From a checkpoint of a small mixture-of-experts model trained on Wikipedia.
Size: 11 layers, width 384.
Training: a variant of Muon for the experts, 1102M tokens, 8408 steps.
Below are experts of layer 7 (counted from 0) of a mixture-of-experts language model. Rows are named router (the router's row for the expert), up (a neuron's input weights, with its number) and show model dimensions 288-335. Each number is 500 + 50 x the weight over its row's rms, rounded and kept within 0 to 999. Numbers have three digits each.
After each expert's rows: a language model's description of what the expert responds to. This comes from a sample of Wikipedia text that the model never trained on.

# expert 22
router:416550552518556523520526559457611557543543476625550548531469461479522600454471601536440390464494380499548523461515419478510371515515598468486466
up0:454474459469639577485520414570527534519494421561503560406477504487520534446516429434541520502525453507495463569511538491502420451553492482523449
up1:541462540492429532441501521608467502518577331549437459495461608497534473510490430529622490509553523549522461466394511580565509565478490430515474
up2:502561535540379494399485498540482505477518411545480484521523435485526502569514541518534530513489499493507501400557425476477598610412577472505384
up3:514435549494462536533518478395489514496506584493629469495478515473498549485502449501503399418510443508457507503477535516515388506544527505511530
up4:516572473536474420536479513441601457488478534462447442526501435441508513512532469468505444477545465495563432436425519470401538460594557515590421
up5:485474509520506528545505409510577436482520602523522555476509502495446480536540525505499419439491518500475355543522509561481416475564490507471483
up6:529485503520508454476505447530445530525431431455510441499421431420520443505479589509515531442546540478571475539516454560444533477512391578485540
up7:505489619497535432655521522434455504505549468441445526390507648531469519551494518509502514476552421527501531610511438413447469493467463509497587
up8:545561552460529599569485523583486502511530485534518488522474497512527570490490534473485527513474497444519500488484549513463417431529550433486403
up9:543340556535543434547507540465497531510571457500476481465525553479442520474521514505457575538491429493531444434500464473568575517584556537526467
up10:517548503494575472533484576526559504502523513528473638510459429527500476518504494512551472445521572510482459615362508479493452475496528538460510
up11:463391568493510523560505543435422604518437427512454565528506497497535415513511504509547583589501481522456470508497439493448466463532409526582515
up12:582372475484476491551532512494515484467479517483505343467507584497596494444527386508471453469514434551431523507538506485518585540553516550483487
up13:452459412515482362611534506584462441496504476565485410389506534433488472480481438487550459526480457507490486580474561430396554462482490608533533
up14:480549460524495562533490538532553440504560549472530435457505573551539454559510507506549536519512561488485471443553458551449539526547443544489426
up15:494484443481445572408512531524469569513494558469430472484483484510495524519501520466562415577490479504482504492511491490499482487482507547512439
up16:441524437472488558468535550433504439491557560545520562542528496508532480546515490602511566472482437555434455436546518442491528476572558529537566
up17:532474533460501420441507411498464404536513553524484478440456591500496447514520476492542502407539523525571509522538569508474541435559451544461499
up18:535478608504464429511507421537576483499503420547473422457508464529502446555487438488489496540454619505407511510531501532416520502561605565524540
up19:509504407528601540414505459446467496516482507509548535529508509491511447513546513516479462521445548522404480488442493448515392436494485468516461
Description: Hyphen bullets and pipe characters opening a new line in lists, infoboxes and tables, e.g. "- Born:", "- Directed by", taxonomy boxes.

# expert 40
router:550450503451496456553538512526522543476472486470494489526560377444457488440552496528453512524491433482507518461429463436501470515437641506537574
up0:489486520467560517486489471504487452491495517534575546515412497488456523516527535491564468511452516502477478482348515393503503531445552524508499
up1:434501514526523488438511465505594545503502461462477470499568540494501602561509459443573455628579420521498479445478536499552545530501442496460488
up2:508513599545515523536498392497554552465486521447519494532564473507474531497503429518446500468442549523475530534528536535578414507480497501405526
up3:610477442502634572511471493465594441477533558492478503501638606544488448517515558519475483494500406521535509521486528463547512507531597508536466
up4:374581454493508464416490517445411537496486569549532485414582491547489551512522415474427501532488485493528507521533506551442468433525473454542518
up5:501498482459538526452538484463473480542496481534486453501489428462496568489510555505458486422494521466451516362473476626491474535472450514568518
up6:445517518516445445550490476453459483423548517431492486516476449567452549510555399495483404458494625503484453605516403527551553468468510515588549
up7:409517564484568483481505500521476594528474479512495501566545438500517387414502531487369449506459384482504472490577478484547435540509527401453428
up8:593526446494571541529470525464468444535487583506516583558494603460434447544485547506384546480484491497476500416507459533560473481512504532545530
up9:560480524533415485406483402480516553512514540500484490537530461495465585542555430514654561478490486536517440485511398596492510479502578531484421
up10:582504556495516532546460492430464389436473536580479515555450464503493531548521559521486449498525518492497521424452479564472509558473521612480402
up11:493537508507586470530458526523527610529497435614540494483454397506446549441494531507484497583498571465546552539465528593574511537466584519355578
up12:529480512477525458432517474583509544509543523432412502496590511503576445504479542489352536530431453485494491514502502483486493537530524501570522
up13:497463443483435571468519538552461403456499563562482515409556542562477437486511418507560541491493443506409602532527568496490528548490451472429520
up14:498487487455455539402483501504504487492503548562458445470605492516510552597476512505448519493488499536489462481532408503504544524453591475517532
up15:525551483509413536520537504561523533481522540505511523475499337469519590489485468528531599540519384505482513460511552498528482473550500476603561
up16:542533434496537467542486506440498627470502555552455504444492404534483536477471530484480461425486482501496536544443453464419490514466458525503529
up17:408515486511456476459445552484433445462472533534640489456524447492550487467493530498379601493499497483489484510527533493552534583467454493547459
up18:560532438478543531422475481478468459558509556553487533472523458503553405456489451492505526563442514515509516505528537546415518535514506518520472
up19:581514575518418517567491549433407417541510365541500542555501550482485540527539536512480495513513595514462500512496540599558484490502513532498478
Description: Line-break tokens ending table header or data rows, especially after "Qualification |" or "Pts |", and between list items.

# expert 36
router:500472580480493517587525516475570601449525509573558530579516485507464541441558366532498444490552553482541552517547469576539478506506507482544510
up0:577613455485495459485516516494582545447416554551530494465456696500457595471450461485516461539563440499507528529507471353514496514505575473587519
up1:476463536448479520415522489487533511566583572438520528453588571474493488496553509514457424518515440506492532444509450554546504454467465450499491
up2:436577503413605506512511573518513535437495399483596494482434497494549567510505431510380468553539517534483463476506474587473451502548532509500563
up3:526470502480483381529501474529575435478498552478561552416582499473496524463494580589676447491565538487568576458553486576460491455521503513421455
up4:477471607457570511552465537645517523421528507508559481415452467471449487478550397496462432406483515491464518475427505516512483507524596419602424
up5:490515444495553552468526473471432520516540531512494516521569464436450469459527512523369505615492619486557492445462538447580502508498551583479495
up6:498471567442516443551526539368550487478500432508536382530464522427499417431475459527601547551432528494577528562435508432424463502519492480491514
up7:565454547480541521521516512458498499412497428524470504430562553527484374409550476509454407493561561479497458428497434570551524445565589444530425
up8:507538561486546494528511492517490619447525539548528525491583452472458494480589517488410457517495449445493557469473439519450504513487529470570556
up9:497549507522482437563554504491606416490597562493557496467449519473491556514513492524574443476484468531450480458508505593597527500463539515536503
up10:540486465479468510597573454466451494400507520529526465446517602502483575548539458532518492416551494451470486509524470517429486448455456494519510
up11:409643462476449473471571518532505504486526419531516569516612495511512443472585415521448515596588496461476529519473454551524487465494399483547525
up12:542453490507564466465506461493515452475518513645505424465552520506445581519513494568447529549508503450450523520502496553433488461393507498521387
up13:505404527460494572560547567612422476419533483491534554470544514448443534446482541509571437540550471426508521467474475437595508524523496393471421
up14:504422462502558552469517594463464533477522392419518523485561476559477531510523547502449414512539423452563542503488513465538423429557551471550435
up15:497611506479490531526521599503430449483456428543546465463473445435457511473504555558520482429550463463539535451417455582443341497434465478591494
up16:556439522443449527367559424411445578412562493446565570538510483448506534452534520583560531453518612497452487497478519446452463486574503456436562
up17:573581422450513511542522495529415476555518443519491485402412537461475557433459506532536474470507513453582387459576479530467483531539534539558508
up18:490514523438602505451545485491604466574481429502567501445510449552419524507509464557401517343543519513528509453512494393487458524502494488471525
up19:516484505373474538527650556586530551444523528533445548498476523479420505430602447533520500478548451508526475484487412501496452478407577389526423
Description: First names or name-initial pieces (Steve, Ch, Ha, George) starting table cells or list items, plus CJK character bytes and heading equals signs.

# expert 31
router:442478614464468448543541522597495526494554464545511480541554535486476577465585445523585470452487388525509562505485475502533398541498457499512521
up0:517533445470469604468546554511504503508506602428442525564513532550479546533509560527461484451460532499435458504542497465480484565497467537482446
up1:534549646450523478514471565502542370473499544533620461456544453481532456518490508475417515500497452481524558498514525505492557498527513529458373
up2:452479532443459471410460508402481498493522497554532493502468504495499511462496505464487549470517470523449479614492407564574464467500606521494464
up3:500423501415495351543506524533528519510435415502503617488364580568519578485524640486512494443532450493581440528538548454418556505455472484600456
up4:424522513490488397506516324518488523458564581513531567446525436481518478515555482459435563622566553490506521487461441411415555489421607499486564
up5:425513493577417448450496513501467561539451379669555543503520446435542567549580484523490472441594470498455492497466562542385516534608460505564664
up6:456508518488524548585534590496450511509584614349495499450509471468527491481417531523549514588547430478534551449511541363529447420509537429462465
up7:550484503444488502489502602527504420507440561473487462497594517505510440494492521481467472539472599490535448467510548406558490431442512525516388
up8:495525430492500513511505516465472699503494582524465553453551467541517457499498552483491474487479443468416537472486543516431514653450563446516461
up9:500443491512452606550479522383444484452565494529531478474555651502439551548495453502539562505570510543501533556482519434524491490483518502485616
up10:526479493499453583518496495399495330493498488473577501472570531494454481533468528501508503463531460496449530564396524558428481537451439547493546
up11:425576558499393480545485405558540506449463474639439383468446566615455497535512507516486543612544470519481514517456487508374394401476582526457408
up12:518554485500552606612507516553561598519497421541537591536438458510541541458480531492482575424462559497446452534478469553453458476530445508523487
up13:478499576546520542403495482415493561474519527377394533528493498493486515505408453492595547544466533491479522551592489489573445459511531516459382
up14:500521525485517455541498514466523512539510387577500453474523596485478622492493557509496512460491557502445574450514545543564509567409524496510369
up15:469542454578476473498494497475518523504491604422511455564479503497507431498531470514468490482558422491431545503520474498514632491546543473527530
up16:459548407452565489386507540448575479539487475460504552492487476462563522514528480514399482539471552479530505503511527638476440522457567541435417
up17:468510515593567517465557418503443554499461497464490567389473484546459512502494543394465434541468498467556533486559393489417406468481551455525514
up18:546534500521452533534472461570560567504494409453547502536569481502497584497458550473552448522487556540552545419474509495382500481418530493467471
up19:519445394401502527506510452557466484526496494593470450525389443490449531487435528489583535571489652526492474466482509584435539553476441500483495
Description: Commas, periods and closing quotation marks ending clauses or quotes in prose, such as element. or guards," said.

# expert 53
router:468541550468629530548542541532519453410523389567490558497567452426477464482538625535608495447566517484544513461477464531476466443423518518541530
up0:616554559491473563558508554458441460494517532491509469484562481535547413533489504502524470491496355507508511590456465513483431533457463469499544
up1:500395415491479553454455485446466545529535537531539466486641491563434538509480376474512427489599460522491505498530489655491472524487578444496537
up2:492519485486589479472516395492527420490503483477473419389539480476570480493473509524442536569564608520525518452563542498516523370439456500473471
up3:557555500423424442514530510480524557537631447554554522447554548536474513510498436567457515408485554552495520571521516486407479448509614532483436
up4:480535461434550504436562400520440532545536450518463454483543525500555483504512455520431477554500515480499514444411528453498492501600474550457471
up5:471475539470521565589505501478457578475430519441558487524467570464485493507517474496570546455577506507467446491521472592558527475514473493488450
up6:557534463538591518430515347605473609524472588510444468439493448477487464503497487521530516548457469460482517510433536457538453596393499504556508
up7:502583442500404474466509519421455639461516501508517524472492502409501525509486522518509537400537466533529463441512520534445501473522502526517508
up8:435410616524462387548504535550407446491534647505437438483365454490537489487501542510582489530535504564470458549479494443503497530495428463455454
up9:534541550488432526678513508556410448509557477459495559585461518483541519484505322527528555559551514466542467490523530601573522556510470499484523
up10:528529430513499530361525597474445514484496344615492523483504490461505479519499493538543460475463530522502527498506498503442555537449603480529590
up11:454501572469486399519502558461522461593467507583568481497486406431503598491505470506503487443447547513538431528411493527589528403567616499516594
up12:552486520452521560463469554451451443508477456512524517500510464499607495515465523521497507513390691461549513538432499578422470429542489496556412
up13:485555608492401464499487514440575577503465503432487434407547577507571536431502400460521488522539456501465509501444484520509466513548394461467580
up14:573526535502491588467517563592499474517461440521506501606580482428520494513481515509491521585480343508540489568524489433506486438560455501497555
up15:555519437490492510624507568507584543443465613484505539436459522542500455509454436570552422459432494529451515512444481594546486544496539425570518
up16:486436476529487510537504431393479527432431490520529551554542500460549596520445502471436393469426489507447499520517511569505394539532545498490488
up17:440438513503525557417507617482504480540471475464526580493534478543518567496478529470564521368508480529539492434478507548587551582436500469536520
up18:501452552533558507691482496406510471539382549446451389490496561466466512468504491547453498466590474486545473538433464595527492525654439516471474
up19:525504449491476481442470450457562569483549581577549533570503576530480494528482659477450500489524537451567466511431509456511546519405546482519495
Description: Middle pieces of proper names of places and people, often after Al, Mar, Cor, Car, such as kn in Lucknow, gen in Bergen.

# expert 48
router:550419673447477471539536522515541549436501581492510526570535565441488522504517447548406406459448490453505551519462426551527445525557494445514430
up0:471463490488432540616534517406475434488570522465548508521519521438412501474596558518547552523563371496440568490522552509499511360551518442504435
up1:515598392492643560487557438499556451502525475555516512490523432531536428514462537485541526424510508521521490524558491518533468541468572445505571
up2:466436502430545466462521457614548508533459505422542512401556493501417562398490475538462464597488454367489539437422531565468529513444515487499457
up3:389427505454554465599561523512397551554506464499565564480545590450506476490525523545455503545551489416555509472447410544512478518454587446534433
up4:525602425505457460563483540618522455460499498521543498487519547432503542493521530539492504519528476447645565435461454469461501556457504520488565
up5:555528431520455552510522534492458450474554463419555575552540482442503522475524528545525516463507563500493537463510392583501516449481506651503469
up6:440442453461472417560539479509528530506552647495482544431459545478601488456575560545541548503500500443498473483498447440545442491495435411440430
up7:434612393495431494565490505520560579537501511538515494467473442425469475514525494469488476582462489473506542465545444423439492468507532485515485
up8:430531595465526429525531456530471511551503567417504517485493487516464502456499535522500347516527384452541560496547493465562526474511493407579472
up9:549527453517519460496559480619592524547610476444456380518525471486468425463491429560596518407581530462523503492500477520463432548402483496498480
up10:561491568508570598495562481490517521396558594489505553443484442512520460467543485486547504539627445481486448565590443472581520561456529473518576
up11:458467479538516452508501463525435575472536526476521547530493425409509482461491526549518468492546516481494498514561487467426488452417553398506505
up12:521525563504526431605537469442577501511582499518577598558420412519553541527506519519490500536499492488509498466346461490467474541466482477512458
up13:427525426535463540381511536493402565474543566590584520427357502464493447439594493504531442544580539447525492405447438453561519469505417456565532
up14:473448391520494648484495494419485432518491477478580495450536465449436545436511422451586502438432532542507583504489483477568513469615441469487395
up15:488471485475438544545486567448477514465521491522554522478486571467477509448536501552475558493605434458470487509460499514549471515447452357464408
up16:527489555489559540536510501545445535500558497511512596447528571457518493458544548538605484481473413465525592474441455404471496465486526452515462
up17:630536493558525560501535469456542531433551490556596560522452448479508521501508517498493505466461522411542552508554487604405436589452430434540523
up18:536538533475572555540477555515443540504491560510523519404518382513452528489534580489427480525511502523485549477474456468558548550506456457495417
up19:424484496495471535511561551461511523437512435540466510419546509453524505421489541590474522519488546517588524460442491534561479416553554439513544
Description: Closing brackets ending parenthetical glosses, birth years, stats or citations, e.g. (born 1995), (3.46), ("custom, habit").

# expert 12
router:465497527482495542577510595503611502483509555549529550537484517493442525477550480502454395492478437523535494399481417535507535508450613492498593
up0:537595445521401478487500468551482550466491461532500480524512473512454596482590442494626523545496487525610460456452472549532510530584459516495517
up1:554472555487478538548503472513458591518455501451486541552440462422545499494461503481453536544467416530430561484668505572473531484487578497466442
up2:483504421514472537493504513575451452510518518553571480546553589517488558468459517469616435441501467520490493450420544539507531574554556509566570
up3:500432442465435592539523591565629502519515467469535438443568504467610499563539488515517504494526436500511477459486432611547538494517520530484581
up4:613560503537407642396505480556510542543479536456533520496486392547584551499470529526447533514554556466450522480479547560554468515494537515454437
up5:474480544513396427524505395586594536519532572405505526484539561555509495502470554557480499499529473435531515483515524504460495468432532576541610
up6:432499505479479523485483568436490490493575480451476515392527518537513527523509483543524472571461524498490478641514449463469506498552417485502502
up7:484552551491607681552504468479496404502481442536500428551504484621434541490459488500425415467463490499454532486564461462486507441498591534480504
up8:497585504493541523491504491457389543503543587488397560580467474512475526512536558534537521452493469517535551528377387398492441522548626530475580
up9:430496595485538430513458618513633518498543447508511528499490527497592444487513541476514497549560509477521455426450543726531486511495467442520511
up10:500436621475382496421477358497478484517598547422498494530518478503513424517524566683518547457504522523478551493468509420560492482499448511537422
up11:557431382497550598540505492594484444477506439417555481381510428581484520551463514471583372411551505481534566592517487643486529463497503507577495
up12:475512508507486503410500527474498382521565517517541507507485566555436518527538425485522493541496541488471464516466547610386473558513476480492581
up13:508499528470488532557473477552423638494482450492498497492521522566476475440510519480477606491505485505445488467592513467568476513558428520543547
up14:574487489506466489561547579513519556549469471400548511459470471514403438464475386444512490527487545522537446551593508351499524494493465471539367
up15:523433522489533524575497432518434584496471334411501390511486448504524588530486456493492545598459528508492547569482461507459465488466440502479566
up16:490570486497433578584500534494549471455519542540505543423508496533528501469476392476563636466490321455509506585531489492468526451623511494513415
up17:437377525523494480490493604477473521492574518555525485440483485482490531527531500501522578532526545472533586533488473444478498499434458459470470
up18:547434500454544499469479471540451402486528518524584548475534523464498536507472510520482514513440421507560478508491532483553501593473518519506486
up19:510474487528456441415461501539487509484496397446540447416492467515533527517459515490653595444466531482450568489564504494544509575453410493477540
Description: Line breaks after section headings, table pipes and dashes, bullets and list markers that structure infobox, table and list layout.

# expert 10
router:600430466451467486503533479412566608441510482528537559580529642490513570446583476487500406435546570458540558477458479576509455546605526460532452
up0:514609484486520655543480593449574421516564519412425456419506463522552439554524601480482421528504511479433504434424509439447465533486471392499481
up1:570578511482527540509548509548445563446495556476579612447550456511495517499551470565470489483611423491569517414454489482364377484574520452425487
up2:459521505490476594623522461437585388546454501485535459493594510412511610447547378502617679527539487474519603469484527506550546542506580469443498
up3:533536498456420466511589468494580471499445576503611479487479520488439474415500554628475539338488502459505535537532525433461431491556515435511557
up4:452464391506532536512518538428531513459532414530488498463490479486467529462515499519438472564507422500504423554468482386498509461542533512538548
up5:527483662493470521575562508508501446458581355531565548473434507509541459510550450559480496604494446354583481443506458532599488533405534432571578
up6:512630466454521466508577540512492434490487487555549511459557467484543515398511463628484437556505544513544562435579470543407435453472559493568472
up7:435617477481478513469542543428552535475521584484539592561510540496411475451551478488469517541481443589575515455484450514521422461556467473448568
up8:421470442458464583551518526448491482457527485502545503498443502465419602536550504492562405515528406471417575464491468544501442502461527488482577
up9:497512496437448499524542501576488553618520510548488570519550415441484533481458530538601539521533506446433454486541460526557506514416490391559437
up10:521474486537529384555529578483502596488508440500578563465520457479460468518561500552598490568423524439604574534514501518498415503653460447539442
up11:523568509463481416497548506467554574435530562467538476495477558532504473480507534527446515544529579480510566410413458521530453428610520456550483
up12:495644589477526482491561492519555537502498487539517562471566629500477566499501526545501412433583426421524535513489482475491522469519452520500441
up13:596564499471445463507530526489617550475443402528523540503553381473509519464457479544455415529502522423528595447498453432546449501446460473485391
up14:459511511487428550476541439539504503471490436480537487441499440540517503493537624516479514482570608492528467458476461578386461383568502446564521
up15:514547515451502574518459620438618528426676432536513485472481563495392469518570530556509561497591447504571535554395498501406499425525476417570458
up16:633533523516534460511535384516442461468512542489550466524520523536545540527540527568477400481523554472561495479470513514465349486489512437534497
up17:562531561451595444532532600453492532451628470490535515541513632488502467408536492550477578483540506506474566453443507441475500502536469450492555
up18:493611524457577482486552472544488580496481445507538555468574526373458525411521570510465488495531424513606561484568490436401502440457479532496410
up19:553525520492526528518525560369651466346468508494541488459559516542472430432545437598573453549523568537529594402481470478489519482523504501556477
Description: Determiners and demonstratives opening a sentence or following a preposition, like The, This, There, These, often in species or descriptive text.

# expert 29
router:463539507495581481496525510476505585418516535547547560396557561493407446476519514526535512502523512469540552469479477483469551460456570452541452
up0:404565591444530363439542451516488478499516478428519517443476474498473437517492537542530547510481554522430525503513513473493541453444563542512523
up1:516551487492446465607514589628554481479495380455415482528473527466608535472531596448431566523518537489489438498482495480578497514541500566457441
up2:509552424457466609429518503584665543547516468534470547473498651495452438465505488454562498484455556519444488543535501469487455531530520494461502
up3:485499445542508503502511315484486488495530474522477456533521482551472440471547517617530535583501393488516484493553506492409501577485546471526568
up4:522539522514479493447481488495451561537517512324426426560506596508506534546532556508405420490491407522515560457432472507491451417448517471447566
up5:534450439486444537447512585638597527471490406518477521506596500510513570500539452449478537576488527506550469512405493483591463423497478571558521
up6:483535440491538442520472463547539536447443399502436485569491473457544493504489551508481453454478419503533461524404494437532459543486534519548495
up7:483538459458511470505478516424466403568477503473493626533460525523520406503496538462546593580503509529530475546477528554485529514487520501518489
up8:558434436460377489490537559346491616544480419394500485541461481577470558476467446470505508483473493492373442477495519553558508506503547462481462
up9:516536515517492538446470518425456587489501513469537433452514498384475443509532467461411518452584451479465464533532466500524468495548524542491470
up10:541526464515554490454497406471447539540464549451536521604458507496571442499470550527552518553419503514500543553548511455489500486525401526499458
up11:495536543491577540468489489534457524508448531467565543556549496439527506516502429487548571539548536423569532415454511411447476443533491474522499
up12:515537531505593599406513381469512492540478567491481508631493510513497423515492432483464575578470450511528452508519516586563469549372463430511462
up13:430506491482541474528541497477470523517492493544511520495447435501561560511497564545415587486437548537559517475617517485507511411431517547490454
up14:539421435493506620547496597498453507471381486512568493535399483470499635494538459570562491525519504495479513507496495557575494490481513438474506
up15:578570521505450419509483484451502452523594523464527544494585459501532514502473496535494558430428515528469552500516508428417521463369544531510575
up16:470397433519498567550523532561483482506491496401537488535537435471426541475506490540460457479511560518499459471515489465479453637607525469451574
up17:492367521492445429420501544541525533538498505494530559479550446576455592472529565504491563455502401473510465511532484325474517576484517518523477
up18:431528509494524474458478610326448565475443495521501545538418498461500546471528494474475449316476445519521511479425530516564548503419493451524467
up19:532501480485469571440476517496486479522522533474506432502601530514402441509504508500479520548534548502521497523426517597531493560487483476537571
Description: Inner letter pieces of foreign personal names and words, such as ns in Alfonso, vi in Olivier, itt in Hewitt.

# expert 33
router:521468595462464400536536500559620546465513458477542530548562573469465509460546481554585485556513470466519491486510436551453472523471497465518480
up0:480524571509539516452518434487483507406476535609493518468546497419438524481504476511500508450564572488466537426512475496504489460571482429504529
up1:498584518516538524545489545582593584411532486474490546584451498464533536435517445479431471464516537452579490493519421606522410513532637500538532
up2:508522516465588497492532450531427397479553377530499575434515454553469457441516509516434550482508470492529486437524489443522516494540535431500516
up3:534503518487496491471567505640489459504454508568556521542471527390397588484526498482440471453496556495499512526473485535533462533438544450493565
up4:542508558476425464428579583425555480478505425449443528511436521527502486415514356474525539455469555519559495466493496510571528397398556468472480
up5:500563492529520624448507542477485480399496464476591519486579479495484510491576568535507486547499518500484512481518412444466547535555510400452535
up6:451501495508494452567586479423525461501464321577529490573544453472459556437458474441465493532569550458512553486520486399482533440567576492564469
up7:479535599532541433510562527463507456532470487514614435513543447472560468451456561552472569553586528525546500464559509413472420507539454449562518
up8:535545523479552536492556371474547612484500542540552491468443518468445520455486501573534626529544496527608588451507482570480467462493459416523527
up9:501470503499521502464543532458543511480538462451523432453466543454422526425549578529421520479464554415441493466476502532539585542381463427511457
up10:461517506437499399514542554552549585428500452496533556445570432554496525506508526499524488454520516516527537489456472412445507452550552516489470
up11:513554541475505347519530526450523492433530499441567466466525541447487545474519489487434504509552527418480490428514520505548510491495552486488504
up12:405566478411440407465542511526520538422518588455505550543559464507442543466491557569496576469538474497497475391488467501455502514632517433548417
up13:521441540427403544474496503499496491450443471550535604470568473490446518526512595570454468552480503480492603491442466623558465510516551505547419
up14:536479483499492498540511494459544590425494531416488515525530393385353338462517501500499504478490464464604522365466507501475477421444473444514483
up15:562495534461546484461523495570560560446497491429447481494487573525532508483480511529463546510460530513508593401566489589537450480469584519527565
up16:463469561446538437480540595428463469511484558491579522526554470484409472464490509553451567390550576468503489376612484435491450504507570470514453
up17:573534452495498367579518422569478477493538497463544476451498460478441477451542479557464482443469492484511517481513519374513492421494506472566583
up18:462525498550446539574505455550559567502538538486548520524512435444484463536508446516478470508484578469538567555466504424408511428507565484560494
up19:531566429489485541561519531519564502468526480525586502463520504468449496500424486523616469576552388409509487507521490551508477493474467499552507
Description: Compass words like north, southeast, West in place descriptions, plus the after of or in in spatial phrases: edge of the runway.

# expert 41
router:477656571495527590552519532527615591520540423646583551568510424430490481456483547529470406522555475493553495467503432514548517525408543452558558
up0:447536460453568364425470500480480498502433582538521511508553474457512525551534528505516460575418477485400404512472482626472524525430456527526497
up1:491513420528410578498502571380482527506544454457502533534521441560493534490498407545568670609506537535471521495448542532530510587497558475455463
up2:540518499466565525501494438420473429453465443393529460471478509445536471542490467536524528502604471479553491530547499592429512461450400560506437
up3:474555448487515338503495492484324454504473593467544558393475526567498501553512475506497490647573571490497467528463477556467522552420444490540466
up4:446460467548495535554547513464468482505514560415448503535511519433476548514499533493506501606465484510486461572515483461499447525446557442487492
up5:482428460509542528494468464515490569518504450484450530435549523563512522528516525529607416515638661507490513453526474642502531393499486509545511
up6:542530541468486421466519467591577501492488420379484521483518535552515512473496514474534481626556651510487452538533442603485516450498507496465527
up7:450471453486530560504509451533497427535479477551498557498550507481546515539520486500549646358446560526456513491602512517604498487542553472458553
up8:462506503535510613610458464604368479530452590507464467496476559552464573566509500531416565427541538507447517461442544509402513479481429509494478
up9:549517507464494542531482554598486501493572486512423500470483492404516525501492553497603507431566374471524512520514419618419494491459451465482302
up10:509441587431449429594504605512436592517529434499574507479451546556466491505481492465511509481515482500529513518507486523426517488442483532529483
up11:487484410534504503392495425562444503523518582495447539557501580524454540548512504519556557508566411469577461527490498501466556521561552545557545
up12:471472554485479413519498530440391495492579412503528424503516433465496451452489449500583546482471505515541473579562544546396478558495568536498393
up13:468516485497496533501469544485551444502598459553482477515511548471530416443519492525491508416595381507592451487500451595554524522473409541469570
up14:536325490487511500484507497445447573544566593503467512488442410466513454440497506501511587640553618510432499522493484549477539558479421552458487
up15:471472481479530448530506566523531495492503442503454587316552454563461530509582563523474504424390426451421521479514478664449501418564438555515510
up16:460502526482546498558549485516485486490575435528510526503522491528515460406541542554474487448480538497587491513456430500559480515516510452575541
up17:550476451504592467571523387464519517536476522492465551518482451588435442484505483478463603552538489498488476524470496566509479444585426544472391
up18:471463549540348635490517489637488588476498454412473461504534380486522476537453559480554565610500636422511490436541428422522466539626454532524470
up19:593526501470515486451513552332611530512530554464532484421529578502491477513472446498445452506378385460472458492529506546517508521541510593530513
Description: Hyphen tokens in compounds like ex-boyfriend, in table separator rows, and as bullet markers opening list lines.

# expert 9
router:476494488499628505486541491509512543446560519584486475481599445456417497492546537524451472503574584473580541518480504470487485454535509453558505
up0:447484535526514440528472478424389472463501555580594526445519486520496499533492566585477484362498481548540525485515519404516511552494459451551406
up1:416553487502481424462475488570527469512562499446482485491453477467501587505472425545565492410509572440478531488498505397468477573585387506491557
up2:453472468507417465488472373566537453493465530468546544563398512464414543507462563458483437463605512548495535549462500510456546416552552469472440
up3:467389532436550495503507523521499465495535561492539488396692547441570518543491537471533405531522487414551460551466511509535499506575497484510496
up4:427532476491518460490467451453461614469448424515513558569517522459591498504464568489474410456553502444478523453506514490446461482559535505499565
up5:610459527523543426529500502549582530515511457481463439515413454497522609448479444556575441474433431500494524522478493526583564426488508476570540
up6:440528558504439452553516567567510554504533478523632491416501410469398491515487470538418593375534556454478514462512497444545511537465551479457482
up7:437558479476548514468534629531489419531526497531394492549479483463392422503522497457442501502477571522460488546500514546525512579643538556501533
up8:489453546494548574495490520518403538498546511527556491508510511464545512498461481533435463486383401502447476538521503538505457514410484538552443
up9:548618551469494513537493607578505480436516555538505488413393348473448481551498479491577523397525449425390471543513487543494483435505502507475618
up10:517505541519535484485474467452596454431495440469512529520563461476506504501486531440473501567405497504522490516421478511488460561409468468500486
up11:447402408513598454601502433608561428531469411455485530530508594534525532477500527489567570543539416508480480483452470519447460562524591495408514
up12:549496554463545525475504617644549493550456493512545525481520438491547497536486466508431499479468497465468473519526506430400538458422552525546522
up13:508501555493582425514502516510422382542514463592527562563477612520440545491476458494451499446464576510486511504490526585499458568397464470473488
up14:467445590527617491422454597534510453564434534526527553495451495431535542521478510531542586602470425442524442562513521572512494479423482518510526
up15:505518403480510548482470498490507496466518542469499497535484523531449496495504503497528486464608487507506491480515475593513507551490509497493488
up16:534557480477364441595532506541532474468525516453522492305566501611583480499512436464512624543513492514386515446420503419523496471482526501530494
up17:468581533493586547511516453503445491490427379565456523542447570465535455495468614480456542422445484484522480524514493480517505542484512482503629
up18:390368517495457516503470543557470456460476496508456461450516489518492496512491458490440585495547476531563465447416452615582482557554446505527434
up19:493447422511540514471488471538439513461608489402564491466478449467576597532475504550468494550484495533487454521398504612403509569454514472561441
Description: Word-internal pieces of Greek or Latin-derived words, mostly after the first syllable: Di-oc-ese, Pro-po-sed, Cho-col-ate, pre-ex-ist-ing.